config = dict(
    n_layer=10,
    d_model=320,
    n_experts=64,
    experts_per_token=4,
    d_expert=160,
    d_shared_expert=0,
    activation='gelu',
    moe_layers=[0, 1, 2, 3, 4, 5, 6, 7, 8, 9],
    router_score='softmax',
    normalize_top_k=True,
    routed_scale=1.0,
    balance_loss=0.0039,
    balance_bias=False,
    router_z_loss=0.001,
    router_bias=True,
    n_groups=8,
    groups_per_token=3,
    init_std_router=0.00776,
    lr_router=0.000684,
    n_head=5,
    n_kv_head=1,
    head_dim=64,
    vocab_size=17087,
    norm='layernorm',
    norm_place='pre',
    norm_eps=1e-06,
    positions='rope',
    rope_base=10000.0,
    rope_fraction=1.0,
    qk_norm=True,
    attn_scale=0.177,
    tie_embeddings=True,
    parallel_block=False,
    init='trunc',
    init_std_qkv=0.0153,
    init_std_o=0.00343,
    init_std_up=0.0153,
    init_std_down=0.00171,
    optimizer='soap_variant',
    lr=0.00572,
    lr_mult_o=0.891,
    beta1=0.95,
    beta2=0.99,
    lr_head=0.00766,
    warmup_steps=122,
    schedule='wsd',
    decay_fraction=0.705,
    decay_shape='linear',
    final_lr_fraction=0.0,
    batch_tokens=131072,
    seq_len=512,
    doc_mask=True,
    train_tokens=625400000,
    steps=4772,
    dataset='wikipedia_en',
)
Below are experts of layer 6 (counted from 0) of a mixture-of-experts language model. Rows are named router (the router's row for the expert), up (a neuron's input weights, with its number) and show model dimensions 160-199. Each number is 50 + 10 x the weight over its row's rms, rounded and kept within 0 to 99.
After each expert's rows: a language model's description of what the expert responds to. This comes from a sample of Wikipedia text that the model never trained on.

# expert 27
router:38 51 48 68 38 73 45 43 53 58 62 31 54 53 60 58 53 61 39 38 40 42 51 43 45 67 65 69 42 66 46 49 44 25 38 44 56 57 42 35
up0:57 61 56 59 62 52 57 48 49 48 52 53 72 35 46 32 61 42 37 43 38 53 54 55 61 52 47 65 52 58 58 61 58 43 47 45 63 65 49 57
up1:77 50 57 33 63 47 46 42 48 30 55 39 48 50 62 59 41 60 64 59 39 39 64 45 46 38 46 47 48 51 42 56 38 47 49 50 56 50 39 68
up2:52 51 49 42 56 58 30 29 52 64 60 40 42 38 68 57 59 49 56 51 64 36 44 52 54 50 51 69 53 67 29 58 48 58 47 49 56 65 64 51
up3:58 59 42 47 49 50 68 55 60 55 52 60 48 50 54 55 51 41 40 62 63 45 35 42 43 46 54 57 40 55 44 56 45 54 56 58 53 68 54 41
What it handles: Line breaks, list dashes, pipes and column headers starting table rows, cast lists and sections, e.g. Player, Rider, Type, "- Ashok as".

# expert 9
router:61 56 52 53 51 58 61 49 30 59 59 54 64 39 59 63 63 51 54 43 54 33 51 47 52 39 61 44 48 53 47 69 49 44 54 50 57 60 37 48
up0:59 59 51 42 65 55 53 52 59 68 55 49 68 47 48 54 53 58 35 44 57 56 50 35 52 55 47 63 51 56 41 59 71 51 36 52 49 64 44 47
up1:52 52 47 53 48 65 55 42 30 43 49 31 56 51 73 61 44 41 63 44 57 36 53 36 41 61 56 46 41 46 58 50 53 46 46 58 51 54 50 33
up2:60 51 51 47 61 64 55 35 44 52 58 54 57 59 55 48 55 45 59 45 58 42 68 40 41 45 55 40 48 34 69 61 32 40 44 61 66 58 45 65
up3:47 44 61 52 60 40 52 56 60 33 54 47 67 61 41 38 58 68 52 57 62 33 53 56 54 58 51 65 50 52 36 51 58 53 47 59 55 65 47 56
What it handles: Prepositions, nouns and table cells in sports results and military accounts, such as in round three, Company C, first career start, Did not qualify.

# expert 43
router:48 53 65 53 44 49 50 47 46 61 48 52 65 39 62 54 60 64 42 41 51 54 43 39 54 63 62 57 47 58 42 49 54 45 32 41 55 65 30 41
up0:52 45 52 39 46 70 38 52 38 34 58 49 50 56 61 50 62 44 44 33 47 49 60 46 42 44 51 38 47 56 46 55 54 58 36 51 53 74 53 66
up1:49 55 44 23 69 42 57 51 35 60 65 62 51 55 58 54 57 61 47 59 46 57 56 67 40 73 62 56 58 64 44 60 62 44 43 26 52 69 48 30
up2:41 72 60 57 44 46 64 46 40 66 53 48 50 49 51 52 43 40 41 40 43 48 49 39 60 59 50 58 44 37 40 54 56 68 55 42 76 47 63 56
up3:46 57 54 50 53 46 56 47 50 56 59 50 56 62 46 58 53 59 52 59 51 54 65 39 53 40 49 56 47 56 35 54 44 43 46 34 52 57 54 43
What it handles: Commas after names, places and dates in biography openings, e.g. Alec Leslie, born, plus year digits and semicolons before born.

# expert 59
router:33 47 53 48 56 42 55 44 46 60 60 46 64 40 65 57 61 69 53 28 63 44 59 37 52 58 51 44 31 58 37 68 61 39 47 41 57 53 42 46
up0:54 40 49 43 54 50 55 49 47 66 66 64 46 38 56 53 50 48 67 50 39 40 50 48 45 67 63 54 52 54 44 50 46 49 44 51 44 59 53 47
up1:27 65 67 37 45 51 32 58 51 54 56 52 38 61 48 30 49 60 48 45 48 36 33 37 56 66 52 54 67 41 64 56 57 55 33 46 50 43 62 49
up2:51 49 54 50 53 53 41 59 53 23 53 56 39 16 58 52 58 53 42 62 53 42 48 48 63 50 51 63 65 63 65 64 42 38 54 65 50 63 39 55
up3:59 60 41 50 52 53 74 46 60 56 60 42 45 44 58 58 28 46 54 63 54 52 46 52 63 42 62 39 54 37 66 55 49 66 56 52 63 64 35 53
What it handles: Periods ending short descriptive sentences, especially taxonomy stubs ending in family Crambidae, and before It was described; also quotation-final periods.

# expert 24
router:46 58 58 54 49 54 66 42 41 59 46 53 55 47 62 57 60 60 52 43 56 43 36 35 63 58 66 63 55 55 37 58 48 42 39 57 58 61 47 48
up0:60 62 57 54 41 45 64 54 33 51 53 47 38 53 61 50 50 61 49 37 27 52 51 66 58 45 70 42 62 48 66 44 43 62 66 48 48 46 53 52
up1:47 46 60 43 42 64 39 49 32 35 57 45 62 44 43 50 53 77 59 56 43 61 52 47 49 47 76 44 58 40 42 31 38 41 37 47 63 57 50 63
up2:43 36 53 65 45 69 52 48 41 39 64 36 43 52 44 52 51 53 61 42 57 42 48 44 54 66 55 53 42 50 46 44 66 37 68 44 30 54 43 42
up3:55 62 50 40 65 53 26 58 60 41 50 59 53 39 38 41 59 35 44 50 49 52 49 40 49 41 51 54 57 36 61 58 64 48 45 54 49 43 58 71
What it handles: Prepositions, commas and conjunctions that link phrases in prose, such as including, such as, by, to, with, of.

# expert 37
router:43 49 56 45 48 46 56 57 37 62 67 49 66 53 52 48 48 61 59 32 37 41 62 50 62 62 56 57 43 48 45 43 52 53 54 54 67 66 56 48
up0:43 57 44 33 48 55 38 48 39 37 53 22 50 58 34 53 49 56 75 66 54 51 44 60 55 49 46 42 60 39 47 56 58 52 38 50 30 61 46 32
up1:52 34 58 58 56 52 60 51 48 44 42 44 50 26 59 42 47 40 53 39 54 63 54 39 39 59 43 55 43 59 37 69 61 25 57 54 47 57 40 55
up2:42 37 46 48 60 68 53 39 41 45 52 42 44 29 57 58 58 47 44 60 65 58 47 42 43 54 32 50 54 46 39 44 64 42 58 71 43 45 45 59
up3:45 67 46 34 41 74 54 80 35 62 62 37 52 43 55 51 46 60 44 39 38 53 35 49 35 47 63 42 32 49 52 63 55 49 61 61 44 59 57 62
What it handles: Opening letters or syllables of capitalized Germanic, Nordic or other foreign surnames and place names, e.g. Sch-n, Sk-j, D-ieny, W-attles.

# expert 49
router:43 48 52 58 60 65 61 58 36 53 50 48 49 51 60 63 66 57 51 36 43 40 60 34 51 58 63 58 38 59 34 68 53 43 50 66 49 53 42 50
up0:47 49 56 55 61 70 58 55 41 43 52 32 46 31 50 36 41 65 41 51 37 67 49 43 35 62 43 58 37 42 47 51 48 45 40 53 47 50 39 56
up1:34 53 76 60 44 60 69 54 43 66 63 59 58 55 47 53 60 50 44 39 44 46 49 29 39 53 49 35 31 72 39 52 53 53 44 46 56 59 44 66
up2:28 58 41 39 60 67 49 47 61 49 61 57 49 59 55 55 52 43 39 70 59 63 40 45 55 55 57 61 48 58 55 48 47 43 59 44 58 52 58 53
up3:28 51 60 55 35 47 61 46 60 45 59 53 48 53 51 53 44 67 59 52 53 55 47 71 40 64 50 65 54 56 36 32 47 37 51 55 46 48 43 52
What it handles: Prepositions such as in, of, on, during, about introducing a phrase, plus second pieces after initial T as in Tonight, Texas.

# expert 61
router:51 45 63 62 58 57 57 67 32 72 64 36 62 39 47 58 66 54 57 36 55 48 46 49 48 72 56 64 29 53 46 52 53 47 51 72 49 52 43 42
up0:52 61 61 46 45 55 57 70 34 51 50 47 45 49 60 52 52 62 44 39 39 38 70 35 52 67 54 59 51 61 38 55 52 36 31 51 36 46 51 48
up1:66 79 47 49 53 54 54 40 58 50 52 60 49 46 60 41 52 47 50 68 37 50 53 56 42 58 60 50 54 50 47 49 69 51 33 52 53 43 60 45
up2:61 65 56 48 53 41 16 44 54 55 43 50 38 43 59 40 59 47 67 70 45 46 45 46 56 54 57 56 55 40 54 48 54 44 40 45 60 51 52 60
up3:65 50 56 51 50 53 31 58 47 40 60 38 51 56 45 47 48 50 58 57 42 54 43 50 52 47 52 37 45 68 56 36 36 45 38 61 62 58 39 29
What it handles: Periods, semicolons, commas and pipes closing sentences, list items or table cells, such as ." or W = Wins; in sports and election tables.

# expert 26
router:45 55 56 57 69 67 46 48 41 66 49 51 53 56 57 65 41 53 47 37 50 51 58 58 47 67 60 44 36 56 47 47 75 49 54 61 60 56 42 47
up0:53 47 56 43 39 40 52 50 64 54 54 61 57 50 50 46 44 57 42 54 41 30 51 34 49 53 57 69 56 52 35 56 44 39 50 49 41 59 43 49
up1:47 53 44 39 68 45 53 55 52 57 72 72 51 53 50 66 72 56 47 46 50 49 62 56 43 47 54 59 40 29 68 57 37 46 42 57 56 58 51 53
up2:55 46 67 63 47 61 55 40 55 55 48 74 49 52 60 38 52 37 41 53 33 63 54 45 46 61 48 54 66 40 63 37 56 61 24 43 49 40 44 55
up3:42 39 54 61 48 54 40 63 38 39 57 58 52 53 61 60 53 46 57 34 60 42 57 49 59 66 61 47 46 48 62 61 44 53 56 53 62 57 47 31
What it handles: Line breaks and section headings in article structure, such as == Death ==, See also, History, Personal, and table separator rows.

# expert 2
router:46 48 54 62 63 41 68 39 43 63 57 42 66 40 62 70 65 59 49 42 46 27 61 42 47 40 63 67 56 61 34 62 54 50 44 67 57 56 37 55
up0:59 53 38 50 63 59 32 55 36 54 46 55 47 24 59 39 57 59 52 41 29 58 36 44 44 50 50 63 41 69 37 47 57 45 33 54 66 57 59 59
up1:42 67 64 48 54 55 55 46 45 55 58 44 57 47 61 74 42 58 59 39 48 47 48 49 53 52 59 46 39 55 38 54 62 33 46 53 57 56 41 47
up2:45 48 55 37 63 52 58 52 43 57 52 52 58 50 56 62 56 52 37 32 44 61 48 51 49 62 48 47 53 59 55 56 42 27 51 52 54 78 64 43
up3:56 60 58 65 39 46 41 43 19 61 48 42 55 45 48 53 46 41 53 45 55 48 65 27 62 36 57 56 61 51 58 66 56 41 32 53 56 49 32 46
What it handles: Dash or space starting fields in geographic infoboxes and table cells, and name starts such as San, New, Central, Bar.

# expert 53
router:44 62 72 68 51 51 56 44 50 61 44 45 64 36 64 53 60 62 45 43 57 51 47 34 56 41 51 62 50 57 36 60 55 56 51 66 63 50 36 42
up0:43 66 48 53 49 52 63 49 44 62 72 43 63 51 47 64 57 71 44 42 33 36 58 48 66 60 58 56 48 62 46 58 60 34 46 41 48 74 52 41
up1:44 47 64 59 64 57 62 61 37 68 59 44 76 50 61 59 66 60 50 31 49 34 59 45 45 59 65 55 43 63 37 52 60 39 37 57 70 65 41 38
up2:57 57 65 35 63 46 56 38 35 64 64 56 54 38 67 61 61 56 49 37 54 22 55 60 44 52 66 64 54 42 47 56 56 39 45 41 53 67 39 34
up3:45 53 64 54 55 53 66 53 39 61 72 40 56 39 62 60 60 62 41 32 49 43 65 58 48 63 57 55 52 44 38 47 50 39 47 39 47 62 40 42
What it handles: Sentence-ending periods and line breaks, and connective or quantifying words in prose, like each, only, not, However, although.

# expert 10
router:41 51 55 56 47 59 47 47 39 56 50 53 53 42 58 63 60 57 54 36 55 44 53 48 46 61 58 64 49 51 48 66 50 52 41 62 62 59 46 45
up0:60 50 47 56 45 46 48 43 66 37 48 41 62 46 55 39 44 57 37 61 48 62 36 35 52 54 64 66 67 61 33 70 59 45 36 49 49 53 36 44
up1:63 38 44 48 48 66 59 67 38 54 49 49 39 41 66 51 58 47 47 62 58 50 46 41 63 48 52 54 35 51 45 62 52 46 68 50 54 62 55 46
up2:45 49 70 49 45 61 59 59 49 49 64 48 61 61 63 57 54 49 55 38 44 35 63 37 67 55 66 54 39 42 42 54 45 30 32 54 57 62 30 30
up3:39 50 65 48 62 53 59 48 43 56 67 40 57 44 63 61 50 69 48 27 58 58 53 42 62 59 70 43 43 47 39 52 52 32 51 46 59 64 45 43
What it handles: Prepositions and following the in narrative prose, especially for the first time, within, throughout, during, in 2001, at the hotel.

# expert 44
router:36 51 57 53 47 58 62 44 42 51 63 32 61 43 57 58 46 52 52 46 45 39 53 52 48 35 60 59 50 50 37 60 59 40 54 71 63 59 38 48
up0:55 57 51 57 54 60 64 47 35 51 66 57 58 50 59 57 59 60 47 35 64 40 49 33 49 54 65 60 42 55 42 59 54 50 38 45 54 65 38 43
up1:59 59 60 61 40 40 64 43 53 54 49 51 60 40 62 66 66 56 41 38 58 59 47 43 31 64 62 53 53 52 44 53 70 47 24 55 62 59 34 45
up2:69 57 45 42 43 49 61 58 41 37 58 55 72 60 60 65 75 41 40 41 34 38 39 40 49 67 40 51 46 64 41 57 42 53 50 41 59 45 45 52
up3:61 50 53 65 45 48 46 48 42 55 57 63 70 50 52 62 68 61 51 34 60 38 35 28 44 63 70 71 43 47 46 52 67 48 31 63 58 62 32 50
What it handles: Raw multibyte character pieces such as emoji or cuneiform, apostrophes, and first pieces of capitalized names like Er-wina or Mar-iana.